Weights of a small mixture-of-experts language model, trained from scratch on English Wikipedia: width 128, 814M tokens.
Below are experts of layer 11 (counted from 0) of a mixture-of-experts language model. Rows are named router (the router's row for the expert), gate (a neuron's input weights, with its number), up (a neuron's input weights, with its number) and show model dimensions 0-127. Each number is 128 + 32 x the weight over its row's rms, rounded and kept within 0 to 255. Numbers have three digits each.
After each expert's rows: "mostly gets" lists some tokens that are sent to it at least half of the time. This comes from a sample of Wikipedia text that the model never trained on.

# expert 15
router:080049185135120140144170153086146153187101121105172078106140115110145085125147094155121118108135182137096131143139118058119168111095097144140185155155114100172191071185147139175102110171070126121119166105121069106091141180186138083145152140094130126089132160121093107107162124161129145129172085139095100129069136113126104110158165164061107122092086139135121135124131141157199171168107
gate0:168071081110138090142136169167165139141155147090146108105118138127129122092109156200151155135111065148160111125098112110097162092112107093108122173125064135083110168110091129134151111117069091148138116135088114170184130128059101096141164138129109112183135146084122130141068117105041141108086128130163152112152122160157075133178102113144129174089163140044112139126085180039108139123158
up0:114144083101135118134101151138178113130139135084200110177146162107085128077097128113100140171154150129164126095141109150088160114129090173063091146128126125165150125151176126126189160211076068090160154171074112120116136126071156095136132195084113186139113137079158129139096161129092112130096135164096141078179133125172169120089173085098070101075131117103178120152135134122079146142142
gate1:122152116187109111146162144127130088124101109157169137112123099191074097164118182130139145126120152137155147217119063188135127086138099136128136099165115125126092097087138115097138043159161152160100158150135111055129158145104131136056088079088153193088086148165073124109153092145127159082129134186094142084126141116136137134180138113142052120185119108104099134122103104144193132130122
up1:126138140167109090157125171108183148145141128120140096159134103162159125134038141150101150132155089131165133139131102094130095140176098125061138143085102149127101079092051125120142178203150106115144142178117104173097144138085157096147178111084111132151151118035081140135068130106084083136091134144129081117096105127081171154033117132134085142090103137097125144126073150176143118118107
gate2:122120153153142116109114128122114091147121138094093157142169140120125117111096157133082145094105182090145187137140126147185109162146142126143124139171090094152123078173100113046203144140062112045158120123092098158132062148158126132147149188102091150149156123145067112182124132076169149076097138151092141095064124099170164161155099100106144125093114151116107112156122096092062167198112
up2:108125142141092120134168148142100093134115157106123176140146124134147161143094118157130174123098142087133164171108133127148104152114129094086115151149097089072123065148069091065155146166099102155128124110167119173135142191130082140170096120132129182221146117197111109126117188117085111122068112151158123187052197143123163138116140116108109159126141127156069176105161137122082119208086
mostly gets: " a", " Best", " song", " film", " Film", " album"

# expert 25
router:152153162147098112185187141077121153161151157111157120068188109088167122098083121171125122136074126160133123081136089107088179101127127173147134177149090101129198163152091151146130103176110117191102163101078131077108064195144159075121122111104101158119127155090094106137124108197051120102123127152131092093130139136178093128072149176118123118137126118165153159125109138152151156183120
gate0:131162127101123182186084111145160188162104128112131106096149121149138105065151155196100126128102107160114088168153060171107142146118096142156094176113118065143143111125138129077092131132149116059165099114058142075129155110097097171113095109141079143103127139143112168115205123132131147090052093107098120143157086125137061084151136167175161111132162133156135103148151136113136138164044
up0:202159142102123125145109155165097124140111151143142053117145111118157153075122178176103089123089070224143089140153126108098168142125107140147131138111131118110130119138090145108092133113124084059155112092111119106197158107135116070154115132097134158142054132106096130148107138146119193117120103059072105079143092120136113068127110096138128130145130184175149085224120098167101154153130
gate1:165115093166123129144133098079134123171101130068038117099192153122168129094102144103199156103130153133179174106140063137126086130170161118161143106109118139137137119137133133077116078143170092116137140172189179140103124165140181125131140108120076072135104091131144111121134098130164163094122110171160112162149120119127082106085152175175147095154132155224148151162093095112139207109136
up1:120145132061080117147105094119173157105096155128158142104118145122210139178102110145142103127119121062083196088127103151082130158102145160119081103126167149112145090186087142101082166160129133114096068130124115086109199158099169140054156122087083154098148108140096123120112137069157125160105111075138130149147113171143153150117090204126128169174172127118208136121143117124073104135138
gate2:131141217154137135113117064165076111153075044130121141130171115105112098101141091128112064140119192121197150152126132127156093113104076089112175083112177106156135167154114117198136086100160124112120120106211155120120113099124151123117152134113072134156119122098129169124114160107096154136175072093086091084146144086122172103071135142125162177117082162126139127172115132140128168083164
up2:139142144086149178151174101139140119137130101047138119100180051041106154102101114126169108134067106102140162139126059110118165138080128131061070127095088158131169135137168111108094084156150147066125108121200095117128131112071136113128179104095114056149139130103068173115096101103111145102111120083112139125123118105074127160135117121098103098150115134073130129119106142136040120121145
mostly gets: " years", " had", " year", " km", " time", " those"

# expert 22
router:074097194154100074149167144096090163127139172142103124082157115095151118094101127141155082147061123142131111132131126084129163073131108104102121160168136068182163139214125138128155148166112150133118164102137070053113098185126157059084207104128117128120115158149115145054170083149121104155151132098151118095132185072150134108134144132075137133094118136169113170140162123118137143158101
gate1:143151037081131168135127140127159202142068118134097114141143124151141154177124140101066139146095178133166160098128110147143092117178162133168080184162161126122144172101144150071153115168115138187074105141088160134127098141168147098102120080064139068087118086133096087141157149148148135138109180092119111178158139054124159089107108167108071150090110140142144138155180133134094169148123
up1:000125157150111138143097133137116131188119093174112119113149154088109126183161167093180095156067085033157123107111101123167129063101147134149130090128122145207152168152103130127155112100090113159102122078125124189135132157138099118209101118151120103127111123124115121088117155131163158151177112132106138181117143081106115145124127105075169145115135132109155160144161156122088185117138
gate2:120109116133040149147149130129198124139182115147139123098143059132120089091119122087084116145119123154134096122098056148124124137145102152199169177165141137105158097160108116165152139090161198222110132174106128129098120211100111104113114147080159109109130095132110134192082087124093134157134158124146066093161124119107161135186138102176172071116146136101158159122137178122137114155145
up2:150098103120073096147135173154171126129098155153188068110169111117101101146141121116105118129092093125124103060121050171107137156125116129195114189185150202101137130197186122163154093130142191138089123151116064130091096174104114119101162130080149100108152098141071090109128087109161111156146150139135133094106180131162096110166109124115137112137165114111206191121132112112155154138165
gate3:108120091128149094160114113150073104083160105183092173128082157076117088192130103169133112179155166151147060161128129088080132122138117130101152116146125115080155123140125105183148143085133168193133193163157093116122124153189119145178102164125139158157113153175112118179151141137191139155172139073103116069126065087140151108134208115139142137118134122129110080130133209088141143139111
up3:189077145206175147086096165185111159105095150134130102125110140084119116138199122122143098094133150179129114135118199113074174050137091152103134092125122096132149156099125130132154153073113123184157153132105099156148160186172139121146159181113192138092122118138186139127157114104142133085129121157084153115123122128146172082167146129128089103090177183138122105139121191111116073062143
mostly gets: " qu", " Qu", "---|---|---|---|", "|---|---|", " Total", "|"

# expert 21
router:101127186101135140162139155120104167138128128112155125076177134045130143140080120072138103118087113168155135134146104071107184155136127161147133177140128109177158144214127076169112060138120126150062184098093137101110124182141149056108161111093122140121146158097093125113141149156113176144148113149095105097080155104143123088144156112092127117083078146151172136142169194152135140200083
gate1:103134098134177155074116178119125178112132130124195145139123140133115118139132052106157160137126171130118169166140117142161057150147070149119170124151098101128156101158154108182108142094132106138118133077136083104089086157083086123087182111188122129084123119186100165141097133190170141150120118124125105138089159130188073173130107174098145112080054119179095108121129067087110096167084
up1:070148141152097142140126148089127176177142147134087110115070143166135130121161093094114119133104113157142129120126130159203140146100096141047184162150130086151128155156135147131170118037126158056099133122078121093163061126124132097076089136087169151108129148149109148147111090161159107170112136146125066097132092049111129149149098153072141109119134180074132090083124166136138132208126
gate2:142097087114120100146044128124123175139072091066132078153128109126143171081095140085157101119042117116129092076110118134164164128137128148156105177106108095110206128146114116127084075098165115106167135186103118103156104115148202145163130157099099153144148115133109074159095113144133137162098137129085145071158154167086136117095185100136116096145104102212110155110077111157131111146178
up2:157151050141080152153103142086095148156071069103111143158119059098132150112110126125139097171082149103151138097105085103182191135194112170181097140128142120140181114159061123090076120148179135141172121163128123097122121116129166167174114126102147101137188116115104112129149107149143100135106106134107137051111079159121172110114169130111174127093106084203081125152102157113093144111071
gate3:108090062129126162138127075080139125126101136146165138070165132180153124080116092136180150152109104155200147193140126105212110137102143154102135116143119096138159079111130099176157107078138187089083138105139132092100090192151143153114151110122139065094142132105068134135110115189157134124166168128091095125090093126115112169168150173108124182139167118115084102123112055154102133142191
up3:127175099194094169159125085186161176142135178163139182142091145152140148163104086124163109134170125112146138145115162105085191133148166140085106122152118102115141088122108106173159133073167129102105116078174130081092141188057172114141201164107096150130167137100135088178115150204093146124094107159170074195087146153109122140123197101104144167119120136123129152124129128096146121146146
mostly gets: " 30", " (1", " 27", " 18", " 17", " 14"

# expert 31
router:087119177170100100134154127110134153141121177132071139079155125077146114111091100142103044152072122139106134105160103107091139123127128144132113154167143071180175115199121136130146121140080134135086155090126115115077098228113150094123192148126148116115131160162055138117177122187113113153133100117147109093110150042141110110117153161079122117096094115163145154118113118171142156215119
gate1:092130087108175196128115146072045086099163139100062173125184072122091100088159138114064189137114151119135091087157114163135189164096070142091112144110110117146189082114170146116087144127170099099138167131165137162155135173104128059110105143094125111106158077106114114157098152142162091087152105078124115087161165106166136165137139105094161140092148123132129162153150102129125147166138
up1:105155108136097135043138130088176090048130114074087125129093152090149120084129157181128123106102097093119119096128130101099134119075121100076126119125111113140157056108141153173110126129109162135212165079107096112141181146125200087177097090144074117112127106136095141116128137181122117161151161070093134122183175082090132144062116092144117121088151160119148140116152090131104082141071
gate2:136105223112127091099117142118104212069125138115142110148107134087155146092131153089095097135113132147155163085071135091131136203130138103108136110106160141185144153197128105135079117106138142096153122098190111126104124173075147125121133116172126091170108102145120131122089102120093130138138106115128124147110187034098151109150175109069107138181150171147133106078145161085136122100036
up2:064098132146132129114146143128081116107138118164101194138165149128149128082119153084132115116102072147157118143116132118124146149123126171142103153131157120135155170140111148112085112101129125187133181119095161151184102175071133059154073128175139157127162132127137088162146149160140067140151166091128119184215088110100118136172089142164132077168159167168119112219081111173092197110165
gate3:089105092103131101131140111121150143096149128089149100135136174124105099175143141154132056135097124099116166115161126120036086119143107128108155196060110111082154108185109163122145116165158135158141120173150128080121160124145119093134105123131113152104089152172176110122044184098133122183146132153101146095144100093106112099095103096156148107168042086096219185125092175138102160130120
up3:123149150070052107139173123078138108072155120127083136169115162163154149148134188161032097118122134165115169092180130124142126171211186142132122148097134121122158080114087127152094160106153162122197099145103142150143190111167189085123173079071126121165122167183144152130091128129112107140131165142143090127148116162110130162158096143097112131085118152154128112080100149119163069135139
mostly gets: "|---|---|", " 0", "–0", "%", " League", " Cup"

# expert 11
router:095069144143112140184154145079193150156128181142156138072125095089165077098113106125100139136093157139148094081147075131083157091147138129143104141152077093156149132143120146144121066129085202163102171127109089118118131119106186121125101160134115148136134177165100091120182098117140152165202132118080109122074132093155082075173119131084143109107071179133147150105108136164213129140092
gate0:065140103162097070171081118087094113161115066090176126169154111150175148108144098155112154176114057162112180114135141120127131119123177086128070198113125102113116125184097080090144073108114096116106151093085118126112080165123109136110097102094152111202168144146089092167183095107209141121065115118126105099107091095140092098138152128145126123131128140154134115130139169182119104103175
up0:085134105084090169116119117148178094089162132117135106157092087129112118118113122120142116166150151079124091083137171125071150133070167179171076123154120104109137080181114112078182124089121209148094151179078120158130080138113198159058132177165147142129156134078106046104157154140124109131139118149182138127113149102151113108116096136108120204143093131162097115093154128146156179102163
gate1:144138152157183106141125109140116148162108072145150073115133103135097122151103203170148185142134161197132162116121156117110165118146126125129152078117033104143101115063103193112076081157163139076128139153162094157121169154146124151108111109177144135205151157059144141111176133121125100151100212132112124158130176107169142128127100175098094141179104120149129135138141111135173196112153
up1:130139122111119131125146188095157150151103107126099087134175068139133139204123156122122068111150129148087102129153118118142160156090115175156132071168148169108119134042145114115128128215065142187068103122089117067130152189141130140113143131129099189112154118147107110099112131109102153152162117149123163145132211153094176179217091154105148114136138155149159123114088158106144159121078
gate2:183171119159125097130162109116119120126143099107148093130113134116126139139158131139146089140158108136189125171121044111136127057141130137158178151140118114140149110092138135108114145165034130098159063146163076119124112116199112045134162179120112152089067090157106144145133086132124116119124177066135144163103134151068141060168177164121125109183155172208091136082133136138126109137108
up2:112095142110151164175114102155087097135027185120109147136119137089102064108143093136118138157102107147048119167127080167155116114181110134075174073126166101160123128083131155085114104156145128155179146152054122091156112100124109130122117168133094136107074083144112149160145107147130118126125110115153157134190108159150122028165150195092154109189137124171096138101099125168125154122147
mostly gets: " dis", " San", " Al", " la", " can", " Ka"

# expert 24
router:105104151144119085144165128071148158198148140125161085087128116108181084102081121144114069098122128122122099112167099094084127116135095148128152156153099093134214085184102155152100114173097119158097147101126132115065082184166154060128135165109089133115169162119093143122164093138104100097142121137149073122102145091115081147094170118127127126098101122196130161123131126166179131235106
gate0:157141150161076084136183122153091166106105114067146142152103108117162196074157135158035137109135088101149123119110091104082128086104163133125139106112106134133112117144138146148085077147158166192129138151145129072073121142097170102109123117111188206087104105131168088181123143195069179058141123097117152125154082145101152134110103097157113202107158122145138123112168105117105128136137
up0:126106151101120088155087147112106097088213115105207136143138172161158106158156184133142081128157150140142125124082105084107135084124146187110061139116077126131107122121117131079160110158100165146149120058143104083066125152124137114125090132126101165122129174115097082135099085115125107190153116158132183154099178158069121141149048107113127156144114159102121138097115076161124130107034
gate1:138127090184154133169172094118167117129158125051166149141172155146135170141138123112150115101130093130120178127131148146169114181127158123141123142176141120172143117176128037096119126147057109161147126120103118087074130176173189122115155136067090105140162112119110091061045152148142123170161137118162137125142157160120168126131176115094122175183139100093130143065162181173088127134079
up1:110185173076073093124174139104160130172118150073167127164129111155167111156201129132126169128172164178163136106162145139127171110158163165165158124141095130160080145161093145130171144140150085135145137124119151058128132108164193144109140112115158085122181091139154144092130154152115106164203089140093176115170086178134148124147165154058113108108130114091159112202069168145144114158115
gate2:104086115152125067146178082180127077118079160110113128166110081120096139110134155196103157089096143103158107102127132123099133134090126041106166129108156110147135090099174043151146096146109208114127129097148150093084128129181122122101167162078135154180095179126141124135170169118094136122134162127146143137115173151111085129115101124185114159054129126128129080181173061112106105160147
up2:114037180124176115170087193146090113075092132126166115135110074152151099125134105183082113126070127127080167113111076093168097121121169120057112098086160103137157142125131085152126133093107151081065117115170102134075171097153087099122128136114122128166119128073145138088144098110137165081131180130099071127120125129119063135107140101130111143186137141111145169087150095079086090143171
mostly gets: " would", " first", " played", " been", " to", " football"

# expert 7
router:119133146120107139138157109121135136158144156118118157112114095075171093067088098126097085138010156135134105119145105041111151082137131177131134120160135074173176093173102134128098172134097075142111189095092116087141104204185167146141176123124098107109133139136075133130154133177130163094132124134078098102146187093188118094155156145102066122108091130178136160137123125126142162144113
gate1:085122149125137108170135086140124170091093149147148146155142168146133124150087122133119119116123145188205134038152156167078165158156103138105116140140117092126162148117182113175136133098132129080051166069148149128088201163103158161144093121149118081120188153131090097171161139205116132103140109125183101134168120191122178100120174192100136093128142102154112141137152185158130132158160
up1:183147106118178144134115083111119119092090077095140097121103123085157113104075139090197038113084096139152156129095147149075132155101154108140103107148103094117156144150190125145113166131130126185126157086187153115057137160151154098150148106131159106120129144131079085189184153183095148131114079138172120100128120172073126143132191147124096147169082184136110132055106106133124097112099
gate2:159145133096115107154111075074134158129071163148186165035148106117116102126112137154128135125099195177195130116132087160117171082156120119158130133094136142150125188129103187081132095138145151195114128183030108113168144140110108108132107138097139189183057151115156110132078158152101117140108140137146084082103094107153076131154131134133135169121118128115101118112084098147126194160143
up2:137144127096086143190112107083144101093130117151157127081128084104149111114147113079115082084089161111169160037167136153146168096122151066191152121100148139154139168137097179126150100107169162167081126115071155123135117109176166153121154126081122120163056117126197125118074128148124151108113179134148062096124116120153202148107078114141150171080164170117114115138088136173138170118150
gate3:168124170140147063116132053176164125158161167107117126124145153094117111152116109185134089166187063083137084166170138114103152092142152155123122124131133067112126094138115183152077149057099096151145101097133137103076063110143082114154074112149117156146177159197087156134159139159116097104132121089120118088159189120152147130117174100154141094154188141121132149096135065178109112146098
up3:067124174108082025101127106126099102162166174107081152147134102151114096179186094141158134125197186101088138152159127202103163058117105147101126130107143142135137109121141092142128141104114150138185097175125129081140142117145108122155155155126145104133107141144175157105176144140141130179146059124084149137125182192152096150105174063143143096128177125119125158125086101172123135189137
mostly gets: ").", " ==", "\n", "---|---|---|---|", "Species", " Born"

# expert 12
router:124088162163115096140141091101128154113110125098147122087118150080110095132116094172098062119085138149136140113160122100057181111149116163145111150214124116129166103201095096128113072146120123163113167103097091068076095153179190083091195143137124126103145176119094095128162156182097130135124117139164131112090117072117106125127182126132146143108073132185170130079165125151133171196116
gate1:129105089141176142109184107132100166119069127082173140211121103166155099174079145127127166178084126137144103105181114135126101165102164109147107131169115167111138102099078131081106113144126117110122154072116076127096192128121138050167146168149165186099128152118120060095113176126120090100145163130162099140141141188121099107103108121074128087133088120123186157094117070093126134126198
up1:112103151119114139053193105134111138137181171105138086127123139142099109135084148114150190189175168203103155141199137104122134150126153139096099110178158102091128129071105132111062095140186149182165124095090127158104206113104118121191124151115104150149118141109108100113095158155099083093106166108129118128127196130135106099144118110139125112096053137098112155143175089201122103108161
gate2:079112121183160091129133128111209152162130108126105155085106113181073094152150120132085070108163046084156128154148142145096113168118089138099157115164140148144168079088128141165099083118129134133180171197098121173102093156097148089134091111105184085126175089204107078121133123168112121160113163182142119118128123133085086094121136103116170120113146141123137166125126148220152125108104
up2:154122095151157115089187099084158124115126082131125118119138149113105129092170112142149136150117130094134070125137145145140091140166165175094202174148141143129136119168096125122056092224116145149080131164122135111187137125079155126103146129173096108131143118173203112082101138164139164154081141113114070098142165076098081107104184132117129122125177158234098089107152112162145096117150
gate3:116128144133123155146164130072144150071194055103149172107099116111138092132140142166170111080066084110153153157144119101108156102121162106114165101140126125115150082146104132128123132145083116129165102165130135141153158128097143148082121065207058158104124135076144142124125144213183117115052155077076144140167126144084061127158107126138139157135099088083105116127182171089133147070127
up3:160126133077173169108120150129124126149102148115124143180170155127107117155151091125120116153130182203143077198090116116142124192092130186119144230126151154086140175130160145141157127185148127147088142131185157149084064101151131131126135134182069147149190097133158163149121132167160130157133108099132123099112181152175149158184138092165133107090114082131123073112183069142140119155128
mostly gets: "–0", " League", " (1", "–2", " Cup", " football"

# expert 19
router:078094142160116089163171125080126146184112169159142120099181096120173116109097098169118100102107123147153094109130070129153176120156109167163142135150080114156171147139085181114102125187059146132126159076134071123096096196140121105080095138127076112108113153148107074132118083162110124099179100160110074128128135067156104105142144137130098103072092114171197164153093130132184177129106
gate0:088124116113120089083129082108111107101128128122177124136170109118162132161086164154144062108166141102089112119104134120131101159149180118136128155144094111100127157130070168138139121173146119163150141186149118081123086196103092070202122073093118166188207149167131094135176148123140143123108166119130142114091163114125133140092126177163167155145129174049142163101160165090188062175135
up0:092094135206145051118211168108095087126134064155091096142106172132144154097091142188124085089093104145088177110142183120131140117180122118172152105162148130086146105131125105148147085124136197079103201114152106184162184108084103175101161142132094114132123133136119123158139140176124137155123141113148126108119175120127120104141104091162096220110135160124170115185113144113165128110138
gate1:149049165135141137037159131133092119112132109151115112175104118113089143077144179172180136106114125156075113115117104156157146144101119137156150137126140117079136129183130097157069083089087104113131191108098112146147098165104147145141126153085131178135156090080100089099133104174108065188077078119160114161162133104175144119128143113117043125112049075148154124173128094127165128118100
up1:125090182105124057145136147086106129112118112128085129116120094096099123158127151156101121073120115183201078129094147126112103112119193151159093151130104129138134116104133076168129069126081197114090116105102101112116083202122116162097121099158198152115154212133091125134093088147128144155114085135103091162124090129155121085144126069083132094073085133192174166156155169111117171112130
gate2:116091100112168162088142186142112105134123139140106103129104143132086140133148189144076142221129161135112125169096121139132068064117083136138110160139173124129143127114149176123126146121139122069119105112067146107073105105099168188133111108086094113124140144100161159124154114103149044114092152148138106128176149131145173130144223120130093080196083142156144194123108127113185197103121
up2:110111124136144140087122140166124119140105134166137081062123095117124074146206114165109146106112152084096163143104114155146063091105053087137114161105129139183158120167165130074098121126118130114129054116125150090156111050142137066078095107161115123075069129122140176132119147127232093121138147074125151120117087086139175130181142166137134120134121100146176145106117128167152196128142
mostly gets: " that", " when", " him", " it", " because", " who"

# expert 28
router:136151153198149111199083173098210123155152118112122151139138118081134090102094103130155132075102120133199092158171097096138147104127132151145115128123100108140204115113116160152092118152113163141100167116118092082084123148155148130044139172129133147115126087145118085120154085144117174117171136167068122108070150105179112090127157066122137133120117192131197143122164110179139159195125
gate1:062087158165136153190142119123146124192187112108153071181174159125178068068095136122140146123101123143116095129131102168199157103105170132127161157166118089129145143164134150172068102142138138128130092118138135135056211097132109119127082092165075130127096143099099093149139112140096152081118140140081134115145186104189116127143150146109096121116150079151198109141126169159083092106104
up1:056107153125130167148114134107175078143179119098137140153174149079139141097079110182156079131097078145107168128137090102137114149167127145098141143093130108085119120136160123168073123142158103154125115127178135125104185057104106189070046134108144121102084101152102126109099132102092117092118165108110146134164202181121143121105174092111140170122149054168200103185152102104118113122141
gate2:109099147164098172138130143189087144130121089163129145201081173192135192070077138115147143119115165148123175100123167110099175154109106094114117160127102120177171123144194149169084123115105178118073132079131151084125135141125114113177115123154137168134114164141091079138141170177128157054188043131136099136180105111157141178139143153139125132165129096132080081147151109105103105092135
up2:091160131124118131194101154118165138128148091077113137135118125197131132136118124172087152069163096105151119128138164101105133101155210142126132124139105188157164094142083165167117204190153106068079142145175156113098128151216132143101097125049113162127085159178138160155117096107172187099159183103123110096137129108170136156113101107139136093080095119094127163149090121150155115095142
gate3:115132202085127120099091087145067146099198098147153148066102154105111076152113126095149152124126130186184099097158136150145152190172171110108134108127124147115138169069145108104149160116151084089127116070098118135190079147094109158149150122122119070151113127154145114134124088168170090058179172183154101127116183109199167123115141118147155140159115102095084127124114148075133082147104
up3:117117113099140227120135155110139099118132144124183076120139091107072095046103194133104084119101157142144117093095143091146120102125087082143149112110122113149117154090131198128089120143155141179140159119102114101149091164180102114134128086130081129093083102148161097107154145162225079087121059153113138171116081080136156145125115131141148143095153089169162199142130169151150100145110
mostly gets: " \"", " re", " Art", " It", "[", " research"

# expert 29
router:093053179186098101178124121089146153148141179134103132149192157105155066145079106132154114198069142135185099130177116135132157143109120197122134125186118099114152165140130120097124099105085161125103197101116085114128108138158123085094136105129084074083142169150099102132162140154071166134112097197155125116103168098184125101112151119112101127115084148121166129124150120123206115174145
gate0:176117151151178095122111153108130105162088087134135114088080152062093126103145139127127213182086156136177146161106078120125126180099180134148136162149163114132154182067146111073212120120140105147130142110112146076177179149104088136107107112151120148125146174115126162131140153126156130129142210132142115121163141109177137120111139078171128130073128161123138145155147179210094077181160
up0:128127173145228147148151100059095126157060114116084125127136124132111146100177131129156095115104160096162195091135168109095169151173162088116073103197146124136116109140116139151120075112152141161156195131138123128144162111098131112100142126195155140138120153198116141138064119106119144116103150121094122179118125070173133127147108100096200093182108169059144144127112088105179128135095
gate1:070115128159147169117127136164100146181140146140163114107165176162133105110061090084179169171148127153197168160155136085089171120110055137167175166110124103152128123181161133141117189114157122119071151104145111077143108090157087178194197107128175129135112105126059128140102148117123131158147104138114111092129167113136127126060188156132170160118174133128183132125104095107172122149131
up1:141132156167123142126145147095111116117073151129101109071157166151135106177130101097096119128122073182150137121142113147114123172142209166217133106106139096102127115186131117043120122145116185140104133160129083122056153064081135121161126134084050170105134151165102164154158159138119141152142164088074081113177101144076104065108110096131150096115151160126154134083142074098114121110140
gate2:173173178122107165158132103120155126135146114129131113122062115123135133075096136130096108147097120139115112096090145123137206077159173189140126171093074126108146138150178176177080077181129114141144154153124092161100086086160131116077156113175159158109080173137120091156156165169146125092087096115091167146129099090116123111154091077171188195144154131155108106170174140055118130085137
up2:129120127142045161085157094106046104162076131209125113147168091131174146148124140097122098132143162134131108110110093154135095064081143164153117137152117127122121146097128198146100096149116116141087052175063141103123163116170152194110087137107091097148136118123155182096122140156090119143132111187117159168141134105144139121121098090126146202135037099138144130091107089093145085105145
mostly gets: " member", " large", "ward", "serve", " main", " open"

# expert 23
router:111092134153115131138124112105128153181176132136149095140182134086190097066095112148146139101080112182144155142169127139135156092142077160122175147200113082176169123137134127153100083141084127151084170085143140090115101204131121134081121147108079139152130131136078116113153075146082161103202091119114084099129175106184127134128100154079113136102052103112128148091113126164192175128090
gate0:115109110088147073143203097107183115079147134125089146172155175125130128099091154113170171158106127098083080109099161153106152119078137102152146127184098125114142038125188105093106103110080162081102123071084145177082110177087128193110147136114142168113180123076113163150107113122135141163133120105118168074119110099186119163151089078066133131123094125070141138115113155111100133138103
up0:173101110106129112149139063153130087163099091047136117081141112152155190087182152133085141203102144137169131179038108082107120125105158093108127142173137136113152167135124087083139100123149120104156175128071084146137071113160172098129144089124160082108193112118133111147092067075136111124109163109126138103093184157146146133075123203146161159122118096099139124122144118105090142108101
gate1:071112186119180049111137098088130175148148097146095145109116139098044145069168130088156135134092095120167157128143121118117160096195154182084107090097118136099129097143162117142114103100121106101127108064066120129144193121142149093078094105123140107096120130123088102105144181159142077079133115154083142135129095101052118117187113121143135120076082141132120070104138110090132191138101
up1:072171137126118083080103093123104159148082118129116140160094122183097117126147170077128117039105124110140145143195131101157097142161071115107231133060173112116120102117126125165172137143191126140115159144160092215120162176101107082111148140156126107101113128133121177135112124111117115149102127148116089125096134111094162115091123122111103147084056141152130109175165106205123150175094
gate2:092127111118161108075147144156117130145137141115112127145157147127099136160143036095127135160149079193146136171140110136151129118091153212145127123178082166154148115154102160151123119093093145105185129153070183084124124083151128153111166093066186069144221107134103082121142120166126172173128108103167106155080079147093150146147136067084136146154117072068142129148129104119118092132114
up2:181098075081164176166121129122067174110117088155192141201156129109140144112110119127146175104104103145134132107110104115146147158108109125135184150146048159192162166138103115127079079157162120102156117123151141157227105167110125161167182096151171090160117093147113135098085157123134116173164169147155109085089159119089113101062108117133091088097144102129149139132079111140086149158108
mostly gets: "ities", " based", "ford", " music", "ible", " Smith"

# expert 30
router:094117156166143125152141140141134149128131128139149134104176105137160064111117114100101070093124193115123127123153089039108151136182060119123180154172070078106187128155092142162106079103103169155100152067133084087119120129118141075143146132131137155154127183189101081081130103123133195131141103142121091113060104138138094112150135121109070128106096129160143145119183087144176193161092
gate1:145156153177149156188068132125113147145132159095147134141121115141166073127044145135093142127107090135103129092101186163111166146122089161104065131187145081143143123093198105121136112124187144122060077102063105108146131136096133101171135111143106146111125097130121157145120084185173115171146078066123086112095136116172106200103153118127187149114145094124121116139104127160153170121211
up1:194078201157122102131070152098127106116157171101130145111104167164133134101127078123143133184135115161124131160084150202164152167110142125105085169228155134114153161084181097101113118137115102115158102125121150157159086126103094114168103089134176121191201125139123115167093151140109073177115135130129117108088136157126167060130122071130151134105156097132159074100172082128093159129112
gate2:124098120142134145097129136180155112123189141117123200103199057136141107130075107069158154158116128130164108187111171106132133160116133111083157131127158136122109105149162158089144140119097121138112134070135167075159100124204077135135081193154154118103131132093097164130085122090177116118096150109215098178146117116145164119100141169132157091091159100090094104154175108214107123116167
up2:154074110192156061135136091113119174159175116092159105119178182158120137166126137080084131096115145149165162146113142098174104139164113161147107085118167109124129132129078136173113148160133116117143144131146118135101140143156134076133117121204114133131089096161143107241097097148094127078129140116158085077108128135168208184150159088086151166165177164158123132140127156175096139113070
gate3:129142031182154170145167122175116157184165168127192098091148102112135159150097086123161130079145171146150115154124113121122127097101122140127181177114081121168143059125105125157136157146140139127179126178162095113086155125154132135110150107100120116145125134152111146116094094162135162195207106212122163117155122143116155109151148144045174164117129118125125150090064164164127131142061
up3:197167153095145138124139127186144085185137138116113140106077110160171142174125063164197134146155111131116151087080180137164118080030119117078129102121066138121168084100131110160125102128149112116105150062143130140092132119179166142108106110127101167119081107135190093122121107127109226181104113161144107122178092154141127138129120160114115167152116130121136180105170168179099134143133
mostly gets: " se", " do", " lo", " bo", " an", " fa"